config.toml
n_layer = 13
n_experts = 128
d_shared_expert = 192
moe_layers = [1, 2, 3, 4, 5, 6, 7, 8, 9, 10, 11, 12]
routed_scale = 1.0
router_noise = 0.3
batch_tokens = 131072
train_tokens = 496800000
dataset = "wikipedia_en"
Below are experts of layer 5 (counted from 0) of a mixture-of-experts language model. Rows are named router (the router's row for the expert), gate (a neuron's input weights, with its number), up (a neuron's input weights, with its number), down (a neuron's output weights, with its number) and show model dimensions 480-559. Each number is 128 + 24 x the weight over its row's rms, rounded and kept within 0 to 255. Numbers have three digits each.
After each expert's rows: a language model's description of what the expert responds to. This comes from a sample of Wikipedia text that the model never trained on.

# expert 38
router:130090149119155137158183128112114154132164122128167095175137131158054121120124120127139142112100160149157123143098136102189121156124081118149181168113119116101136121080126147110139140112148131126146146141119113123158114130131135149159113097
gate0:111132116079076148140142139120107156106137163142094105113160116122088104159085122097082125160097158151167164128133108131136142082095131156124155101154157131133162152105116157055111124133126082096114105129132113117091068114094110154151134155
up0:136139153169174124095126119133120105155117094097166191127108154124160143137176129173159170137154109107118126114103175127114120170143148107122098145111123134116088130158120081201125154136155157170142177119112141134147179136138155105110127107
down0:113082112087119155119159126129150114136162116098118089090074112166136125145109111125106099164152114126159121134170099146132138104057183116135111118101151192107138128133142136163179103125125145071102117126121101136164088170141115106125111127
gate1:133137128091135123122095158164114134115125140109124121119154147158128113132110124113150135116159119141147155107124116126153129132094150082136116125104140106115171154148144169175140110132148133146155114169120121126122126115145094155139145142
up1:151119138088106122135123135147124127111172176123120115150131145122098135161121113121144141145087131174137154126100131164133178132134097097115109131114107122124141160108107150127148141092115110123118113141114147133111118076074201140156122112
down1:175067060078090140155120083103133137116152135097129115145136173107114114143117138089092117108122144145151099160090117116109155119129107161104129104127124121098126157099141152155129128113123118109095073136125118121119114118134138136144118144
gate2:121142130149145118134154107117023133126127141120096100106148109166120156130129128148149145102155121109139122164116119150107148150168152137132127122147146073136152118089102106116118154145143123142117149121141129098127136161167125139125098163
up2:113119152130104149141108174143161130119075129099136134107147114110118103119129126120120140179150122152119167103145102153130115122143109143104119137122140132153129098118133122136120106123118105124111121115123126124085108115121139135122171135
down2:148118141145135106138123164121137111099115094125085125123158115105123105138158127167156129130097111139145112104111141105159119151153098149150176159130072106109130148113131145182146128110113115106114086116120110115131142125090180158136126195
gate3:158129127116122134124134110135108147136105144151125146097119142184080139120137132164103130139149136143118150148112131128131141139125143123122158170130116137099146142156119096133116094108130194091128111099140173092120130165114132109111152152
up3:119090139112119155168122152125151127101116119139149118120125129079154138139096081125160152116119160150130119087095122120114135141152142100144112116149111134132112118095139141130113105135126133153147096157134131132094161120126141117139118123
down3:136171119112075168149088133125107178147172134153119146143114136112105098098111152093147153114129124096098147122113155179120106149104133146169100111134128132143181127150116120140137153104135144156140150169127148096123117094120137149142124164
Capital letters and first pieces opening proper names, especially foreign personal and place names, such as K, Z, Br, Kh, Sam.

# expert 36
router:151118123142124086115095153090159154126114081154089154132110106123128112140152148143139124137165141068130149101088135159114132166126102161156146110165141123142119118123109131148097106105152147118122145122114128133124172108141139113140145122
gate0:155129106110109145169126145122102162105143162116145115110181096087106099155074129123112155155135145111117130119111108171096122097092140138107134149155115152122126092148116154082108140064155070091140157105105129113124117143091147121151157154
up0:103137168130148126093138140138135090161141111151131188098097156159163137152173111152129118136119139126159136094144147102182136151160132115153124102086139115131149179150142128180115166214118174141108107132123118132103136113142119133128123100
down0:155106121136100111135088144202138122141102133126129145079149152137172115069120139140111079161131069109140119100132122146123122148136151124129134148138149158154092097156156131134152150162124101102122127127155148137149099115141114082101110112
gate1:128111152122103139116119161144125119138077118141175176147139157113144115118116137135171120123191083144130097103115115131158129118111091120093129114125167160106125134120160134146081155160136116185132092078108141118122122119123117117092139113
up1:131133141143104152123173101124125142125117151184150139149095111109154137116108132127166151122094105147125124157110174161117136107173083091091131119059133138113094091085093138106119143095112102143143122093096146162120116121129204135141095077
down1:155086060156150149146128108139181148120145140087122151139135131134107138091132149129138148174152166146086157141114129135125106119148147185121102092109190143113149113166101101162139098099104182124073085194160079141150127118150125120113111141
gate2:206127146127134119096118105146110094113138144132105150099132104179098185106148133114152137138156122192115152125104087111130084124088143154100139123080107113117101067086103109141116113094126119145135119080166165129100148130157115105114080129
up2:104138119130126131133124091139117157145125109128135142091118091114132120126120136134182112097168082150153125141106097156110150087104143106107134156102142140107139108132122131131108100136143099127129134102154117150117083134157167122111092112
down2:083116150121121151134127155121129149129113156093100099105113171125141121110093130146164118130093168093141112096129168133102132135144122138120127143132063103131123149151128134137119114161129099130122098141100101105114111149120175145134106125
gate3:145116106141185143123167108163146123178073118174124168166148144155119070140163123106090191159127145114161108158138134141084122162125150133112102106110164165142111162151131122149132054139104101122136166119140177126105115087124103145121176122
up3:114118141198118129151138135151146134140106138092151102122101145092169137175169101143132118163103136108115107121163111129136154116148115127182107121115140121131079099082167116119140104138116099124134133159127116140115164080124087073124135179
down3:134146118119103138137120133142111194174137144131106180129117119149119156107142162094125130140156151090131092168085159162165132161123154138109151092119095098123130084144115121151166152149152108105142104112122099114137131123126100148168079100
Ordinal suffixes in numbered events like 43rd Grammy Awards and 131st Annual, plus name initials and first names such as J., Francis.

# expert 26
router:103147152135137129170170114176097126146135130128119131170140126122102110118108117142101146084152104129138121167135128157138131114160130135108158164107121127138121118136131154080151110105143149155130126137132120129141106113147122116169102122
gate0:139129121064110130116167152137109145088166131097104134094189104122093110142089109116115159120120144163143076125134105147164130104155175123100118076149161172115154113137080127108099105113122095120120097140089136125106133150107157138133148157
up0:089101164173139142100103096107106086168098120147147179098113167147183112107139119106126111156127123125129171120108164110132109118116137112150167154117143094108116153121158109149116166161129143131125160115149104137119138113153116120117123108
down0:101110125111112124169094123118130135155129094138142170159126138115151147076156113111129078142137124133144118096170118150122115140131113114145112149181164135130087142132164120124135190157110130088149116140151144144164106109139114133091135161
gate1:134119137093171172121121145144095094147128121160142119076129152152124093067116141126130116124156095112191082091148131089136089124070133150123149109107135118095143152154141124119100111151180103161158097136176101146109100134151115163134168148
up1:122112154118111121076148126108114151155130150124119105140118115136118093140130107162145161149092087122136130128135130115133143135154125124156126124111125126152161127103098105088161181136156090150123166091121097125157110116064207144143105151
down1:166107076151101162160141160141137132123145134090133108161132195137147109138147155122136160160119124122113115099112158121137113148150141151137133093124163127125130136131121089158145110113072135111120117161127142128167090116152136106128130144
gate2:130123131144129140151135107122088128121144123131111141097164111138075131119133120126158139150165119137107108157089090138124069137139156137143106158132125084115155100116109139144103121119097191139074134118146143110161124108149121138090104128
up2:130187121157098105157125134152114142116116158142160107111135129125117119155125084152085122131157134175149178164167113178128144146122123140115132126123184148162127131117109133111140126146159068122128149104119135125091123128141128103128135113
down2:167097165168148128111141168122127130114139143100141134097120098104140115129106163181136150124106149114126098097152136102153137156111094141107162166157074100187135123118159146113098101136155085126088128155144107104153140182120158114164132173
gate3:104148094159192148141126097182085109148109107153137141157128126150118138138134092111131159132169091121144135141083109144117126142149170139115152176114134134095143132147144064132089101095108117137089110150131137118140149128153122122174130147
up3:092144150131163116143092150110138093137127162106116115147120133100156141143124112155123137095129120099128077161142147127163098148122148106159112085121115150152104123129189091100093161120114124130119135110155098143117137079151174096150110159
down3:125100131135123127135096141132084160155126130125104163154119094125099143051164135123155135135151151122108125122101104167117106127122158151126143068108099097167141123118131119129159126159120123108110092131134165123146144125120126134146087086
Final suffix pieces of Latin, foreign or technical words (ensis, ica, ic), raw byte tokens from CJK scripts, and closing brackets in LaTeX.

# expert 1
router:132110137127156158147082161162158131159151119167114116163094168136112149118152132131102105110125108147115126134130127081136111137135156133100123127088101138122080142127084131126081130114158145123155114154106134121110153142098163163128090132
gate0:133118106098098124169156161146121106117111140109089096128156109110128150170075113149075133137089124161139164095124152126148104101123188145104101081150144164121098102138131154132102131102165116130124117115074119123081153120099109142140128118
up0:128124153141119115079103094088134137136121122142159187103124159166132105109188116122164126136155142102127087147116104124136146127102099114151147168096156097130160166117092101147122118163101138133105162118179121148158109123136147126107151113
down0:141146085144103123183071126188137099087083141131200114116095147109145125122141133115161099155147095125149133101162068126131139114126134135108123165142165174149126107153164094145108138071118138112088160123115167163138120120114107091073104144
gate1:128113102134136161127093150153126122137156101143125128124108140153147116108127135131131130120130134136178119105178121131147130122109113160120086111115160162119185190162141126145094146128102107156107100143137114136110139113143125136131150163
up1:112091083131113151128103107138154138133150139165132097131122127132141143115150160196127124161088106129132132130140133174137135119143097173144123103127133146139128169148123120100121167081087133133105117149118101137139133117079201139121094169
down1:107123060126117146106105140123131119153149099159118109155113152112132139097115147125117161088120137133100150146116096119126098106139143132163110112103118155072127129181129168146124095112128181115099140154108115142110082093156148124122140116
gate2:164118128157126154134126153127093164128147111153095105148142130135104152120138110143133121125122119142123133133093152154092137128154144121090147145094160123147168142112137098167119122107102138119092125095188138144093148095172120125126131162
up2:097149143122109083130123119145130141112113143096133124068159084143130106140137127114140143152184122151175129102161094168144151126115127142182086137169143110153124094130108164123119165142185102100168162152104101087128078122104105098115147110
down2:124104184110121108118103205115147152066116153126112105095096077102114143107137133153121151122051119113135107116090152185112142125114128143158142115164102124115123145126133132120150110147128072117158148157084114102146118105091123132143133162
gate3:116136121132168116078174113148129104160087133108132138136133123126122126129150109124103165139148129115126093141084142081130165116136162127086138149131127156127137143113097099142106106079117143127156132113155162095088136129116103164141143126
up3:104094149112106146143127135108152120147098132118143099138104144071113117112122111158105160135119126126151107105106129086116121114147119131184129132120082150122138148105171120079114095112128134132179149124130120088121103092149100082143147124
down3:119118135118095144114095148101137165132152123135083147116130130111083143069127157100143128135144139137107152125104114150175128125139133121149119081130124122124160109160145121131139122188153084153106106111104140111109133121112111141170087119
Short fragments inside proper names and foreign words, often after a capital letter or in lists, such as H-ait-i, Y-ul-ka, Pe-er-akan.

# expert 23
router:145147104154087106117114145092161135159169162162167121131095110125150131150163163155182158131125120130121112072123110159129121113138120122105162131142106132136085121135140141130063159158132125136098138145111132108119140133113127129093133108
gate0:155146118072086156114152157166116138084151146129108116122162106151136102112106131129107152179095145137126100121125116159144108104111138177170084068183174146118108091132127157108091103108129120123105104153127081124107100106090100110130159139
up0:122139171145177146097124086127121114178155124108165147103121120159157130160177065118157124112113124141134129133121130141139121119133073088106132167130096130114164166121127137162113160169135147141128166103130137157134160111144126098150159123
down0:141104102115116142132135122157098138149114105085107126114109143152150107101091135102138086140117134130138100091135084130152095135091171132140147119176151200146120113133122105120137150151106107097106099121163149131146116143181132125112147183
gate1:142136147119142149157088148145114111138123141110137127121156148150124146132148149095147119140173116134122103107134122155122075121076146115126134118124107126097147136121146105135111080159149118165151120152142112122099112106155120155117180135
up1:133134097136111143122149111119147146137155185141101125173106104100126138147122108166099163157082101156102144175131114142120164126147090141119108125121161133157110114110087126121144137082116079119116130083089101148136105135087140126132116112
down1:192107072101115133127124152095129160138111157096108104168144155142144117113136113114122076126162137129071110113096139096141092114166125160123124127116141120069161129103132156157163119137132110120066101158097139120143132135132145152114130147
gate2:149130124159122160130149148131121116101134120144139113101148117132105119116160120155170092078137087150129134136111100124137107131142137144117152156140157111122184113075140096139099127116123169146063134121158105141124115118144102125131113143
up2:094169127139098126124159094157116168087141115091140116123108119147120102149134123170125119129171154173156156108136114120101149109124133137167084150122179123134127087129133136152138148089141098102110143136152118114142085141167147099106109111
down2:141086200142128120127116132135172093119108156129090125118117094112149133129104147141094098073105139110090092054114138113146123153117102134148111147146063110100096145090134136167156155120122119144104125147092144136162141107139132098133113134
gate3:137139120117138130112142091140110150168075136172116192114157134154107124142130144108107148119169106160120096152131124132151119118170179142143133175131152141111163141158123112135093130106110139115111165096146152125101125134120082155163195136
up3:092119140112123109134126128135136098135088133087159136156120127095153160165141111155111134119124147141105133114107085106120129151109112118185146132146148132161128157111148086105120126142102142123149156155135113157150124058135128115148148144
down3:091167108137104135140135117104111173160135149116118190118133134137114131130112138141145164122153174095114125118136141166081086153123136108098156133151122129116142125165109136144147169146108072162132124112115146152114185125098118119149100110
Capitalized name starts such as Bur, Cal and Wood, table separator rows, and digits inside map coordinates in location tables.

# expert 44
router:147145131148121137146115122144110133153108164139090125121109158131162144111150148141172072107109141185121108124115114140095122127078099138092155116135147099141103106117143137128120128102089127109092117152138126147127152169133121101121098176
gate0:156151146111099120165114131146135153101124123111103141118175082106109145158092124139088159184089131103164102115124107130147137073134176149124129080151149181125153129119130165126085108107166119094122148130103118106106092170098146103142136153
up0:095103102151175149084158116117114110141152136133157164120091169137177095122173102110169133117142124154095152126100142127143123150142092098143133157121125096133133143143128111146125142168108127176135100107142104134141170089135121127118132077
down0:134096143099120142129098118149140097131088120131112153146119180113149138112097109115119088136098146155126121102133103148121140146149140119124147111182160125149135103133143102112131154105167108072162144156163122134174117128180117121082118143
gate1:107115180138133148145072163134122100126079132104112116126129131158144102128123133116147127132142124152157127122150114133122139181077125131127131119125112156112157146170177134129120123168128087184136108174143128116099142137141125161129174164
up1:162080147142129132106158092107153142125128162133127103142111132104133090142143118132106137125087094145132154143138118162133150132146114124115100122108130115128131134082095149092165105101116146138137139072111108132134132145095168151133109123
down1:131079044099094153112131117133143161117109126094089135162116141116164102130135136146121158104121141138105113113112112107134118126167125148140105074095141099163150135196076128113135085104155188109103085172125102181115125128140123132119132126
gate2:159119119165138139120132102133072142138125104142106108132137144148118160146150153163202136123156121153107145135147138139076151131147149128082131151107149085140124150099118088169110144127130140127069152104141153129122118106126129123070087139
up2:070155124128122097132129166097139118104116166112120132092138075150092114153116094121083126115169094155158158135162126148145126102128124149143088157130173161145160107137122169083128126117137101115165156126147134108139118116159119113126134128
down2:119130187124122107124132152147128145089130172099085103138132128113092110134105142191118133109073135105126111089121116112136133106103048124121174145133063132136109135127152138116181079172119093139117096129109110087156155141147136115144135173
gate3:138130089128140143105171093141107137156109157136150149119172130147119123131163109123123153125154092111129104120096114129133139071139178157144174175141150128107144159161151131170107119110117128124094128140134131138124135125133135131128177125
up3:127115151111113147166133129132157141114102155102151112141121137065146174168133115136134143096129148161124114122117108165135145116121121120181153129173099107119100159104182107105118147144132121129130132139148147154103122070146137104143159150
down3:121183133146101144140123141083106141178147135137114132141109155126095158079138127127164114120144166142126127112154115149142128167134131141127102129113107119125155126139101107094102138138150135123122095125140165112157202091112083133166110129
Short lowercase pieces opening words, foreign particles and ordinals, such as d, de, me, st in 1st, and Japanese kana like で.